config = dict(
    n_layer=12,
    d_model=256,
    n_experts=32,
    experts_per_token=2,
    d_expert=160,
    d_shared_expert=128,
    activation='squared_relu',
    moe_layers=[2, 3, 4, 5, 6, 7, 8, 9, 10, 11],
    router_score='sigmoid',
    normalize_top_k=True,
    routed_scale=1.0,
    balance_loss=0.000122,
    balance_bias=True,
    router_bias=True,
    n_groups=4,
    groups_per_token=1,
    init_std_router=0.0119,
    lr_router=0.00107,
    vocab_size=2048,
    norm='layernorm',
    norm_eps=1e-06,
    tie_embeddings=False,
    optimizer='muon_variant',
    lr=0.0166,
    beta1=0.9,
    batch_tokens=65536,
    seq_len=256,
    train_tokens=409500000,
    steps=6249,
    dataset='wikipedia_en',
)
Below are experts of layer 9 (counted from 0) of a mixture-of-experts language model. Rows are named router (the router's row for the expert), up (a neuron's input weights, with its number) and show model dimensions 0-255. Each number is 500 + 25 x the weight over its row's rms, rounded and kept within 0 to 999. Numbers have three digits each.
Before each expert's rows: a language model's description of what the expert responds to; "comes after" lists some tokens at least twice as common just before its tokens as in all text. This comes from a sample of Wikipedia text that the model never trained on. Tokens count by the router's weight.

# expert 16
Description: Initial p/P pieces of words, such as phase, Philippines, population, plus line breaks, opening brackets and quotes, == headings and years.
comes after: "\n", " 19", " (19", "===", "==", " =="
router:517514498516536526486536471501525506508455530529509496553486461534445507484521501502494498517560476516502501515470493507485490483512473500495472520449474441546498484484520523498449521528485478447519508469514511515492518524525482518491472466507494487516533510478501511472450475534475507530491487474517469503520504502557498491493524521512458540469475465488524544456471478498508493446517541472485514465525466506473499446481513443493503523513490511496500479436493507483505530534521537446517490533504491489510462515494530563494500451498496503530491500538481473494494502482494499501485499499506478524507512483472535503535490525468513517484485479505492503518495565466538510494544513492526494495542484504480498454471521494488538514512543498492520490538536540466485513497508526
up0:497502500532536475485468511488507516481478508513455513475559500495476487522482543490559504427537494522480495504481460505502500480486560502470498491479507514525535507513533553507509504469479508464515521507490559505486464512481503504481477460529516509511483516473488516513481495524448529503519518507507499509486473433572511490473468460504501522490474480481516516496486528487474506514470525498534514483508502499503506524509479516480490527517505521488473509465507498515446543539503506456488536507498486447489533530537520564513487506527533494482483485484487500494526520524502428546487473524527488541476503480471504479505500514478497500537496527533513450542542512536502496456493533538469485482477525463500501475498437509457504498457490516516468493524499497488478487504508505

# expert 3
Description: First piece of a lowercase or capitalised word after a space or bracket, often prefixes like ex, su, dis, en, S, A (exhibition, extra, environmental).
comes after: " ", " (", "-", " \"", " an", "=="
router:478510458473481528534529500502549523510476505493543468551500484526502527503505503516488457491535502498524522529457492503502477473508494493485486514467496477482476447494502534484484552525489483488526499487508526513508479543523499534506505502471477485511520477482476496508455527458492505470488510481528493475531511502549482500566510536502456515494476485464515512442465455490465462473488525479512519471494478502488522520491522520485525465517522519547492471495488498510524506536463503488500467490529459489527485536507517536519494510451501535496491538529479475504514499498471475483483473523555448505493517477516521528523423516500491508476483470505539537493461524489530490483466490514495521468543481498504476489473561519503520549527515454488510464547540519480534519502513500
up0:559472473480491533498471498485480537457503492474536527493478484495458516542524525500547505494474477492442485494486510509538504500496442467547481499474493498511514462492511535546491469519527474473518555497484491488496528519503503496498529501482494511494483442493492521487486472513495552517503478509546528483494506538529427553505525519502488544503506481495489485461486515508465489457531527478465488522488489511479492544478507513481529480538493462518490498545504491523504497457450469512483541496517485497489460520487514494515499503479506503543510542483493520514460574507482490480539546482546471488514478525475504510498498519541503535481553483500529517533503509512545499526507476526508484508461461500492515503460500487490558506519494497522476504486447493503472495477475500

# expert 4
Description: Relative and subject pronouns and conjunctions that start clauses after a comma or period, such as which, who, he, It, and, but.
comes after: ",", ".", " the", " The", " which", " that"
router:492517568468547525482526483530517541450478512512517467520469495536482553516529491523468456542498475481509516516479512538496501490503493509448508519484517463463494498470501518481482516499485475482464495465498498517497500517525501510476459590485493494489485485496503549531474503464445473547496525466471489486547498493507508516473523516510480500493489496523498500462484490495521494479477483489500493476499458503467536483489520470510544473507493498539483468509470454507503523526488553506512506524476509479519502508539593542503506505494485521497484539501492504486472507467482483501516453501492531496490506480482502533515483537472549532484508459461506503514506546450491517467501485536432502504492495474467514502479504501464538512514495501484520507534537493487476532491511511
up0:482543504507496496509477485512484505432499499484471464479530512461453492532502498498493496501521495496483509565457530505472478483502531478509506528513474499510497527496462512478471512552508488478508503471531486485531470535504485465507481524502489510473531532494495471494542507509528460546500548500537504532512465491505523518480478532441504510556483536533464498477539498471542487486490495498485494499480479575533450468442494534490544507499527504513493509504523511538488505491476509510426518515490552488499482494530494524523508463503520491477505502519517485480492542502495486492508478474520509515522484432460521494502496518488577522510498464470468512528436519520487506512486475515507459485564511480519481496529510483464496499502480479499503501463517489491513480468505511

# expert 8
Description: Line breaks closing list items and paragraphs, wiki heading equals signs (==, ===), table divider rows, and opening parentheses in infobox-style lists.
comes after: " |", ".", ")", " =", "==", "\""
router:588485513519522493525502452463502528487488526494510465511471501502471491518540523500488507469545500472556542508474486512515477448534515487501484481500501460481511502460521509542488538527491457478508479511484524521532515493489499476501487553496494500536506491492510501490481496495441508478464478484500478476507509532521446509482513459468492520497498480497487472457483464494456481478530533526488542518508475493471518474479499453504508467533516491545509501468485482504489520494483527499581516505474518503551483530522527500551483503491486510521482477526479505505509498478494508486482489472514471534513518485432483560481512522535504522469471468487500554515497515528499522472488534481489534474530517460491502511498471558481502514518526500510475463540467495461518508507491522
up0:490501516536486496524506481528439544494498506530509451462493519504480494492493470485464539501475489527508556504523498527524476462477480485493504497488518482542460522485524497497519524499506475484518472495497483517474507506531520549482491483467524519516532502527519508499499471518486517479504540483533529518523448544537493476536523445526459497490530505502460537467498475476495480525557544520461511537498499545469528541450463506489518484521470498493468506521545530508473508476523442510501516509499465502515489497496514536478497517492511502527462471523485466527505478528504506475529462468526480511478556522494515494512456510531498502438459464462478504524496522524529491530470501521468490492474518459535503491467511522489499505488511515513453467510449532511524486523480521

# expert 13
Description: Standalone space tokens between words or in table cells and coordinates, such as the space in "directed empirical" or "French troops".
comes after: " |", ",", " and", " to", " was", ":"
router:501507520529496487492523456536471509475515532551540485503474506514487526507492492541469479499513501501515529466503495520477463509504554464482449547466531481481475497512512548533500503506470465491449530496513534512519508511510493510490472482442501526521529514486462506529476502490504469511490510486503461496573493526530466504509508524492489507476511480503504534484540458483483462496468519475493517443512487518506504487491473488480515467480509524495499490474493481495469509497480538451537473486508498502533503546482544513478498504478509500511496498519544501540486500479464473483476500481499467503452549489487521531512484542464561542478483502509536497553481509479528485509476534508472471489521494475487445482452541526518548492493533506487521463506533539495498560477498520
up0:535502521510480485503517495488512424506502542501477508501500520502533508500511534508480479518495549476539463462434492483458438534541552544489483492464500487498515525505482483474518518490523493500499458519507533546475486463480504534511487523482516497484505546510514516458486502486534533416512493495500498514481504471542505510523482450524503512509511512480528532492498470470519504493503511496519483512497480488535512559512508506509438476482507493547468490486472534521523492526475514487529489511520508473478486515505539481518517482544466489498517475526494498487490521477484455488490500517493503494492513489501498534526539516502524471500510525436497479503532508472524444519529528521489443485473528472553540466516481490465510476517510497494446512462499523478506458482523479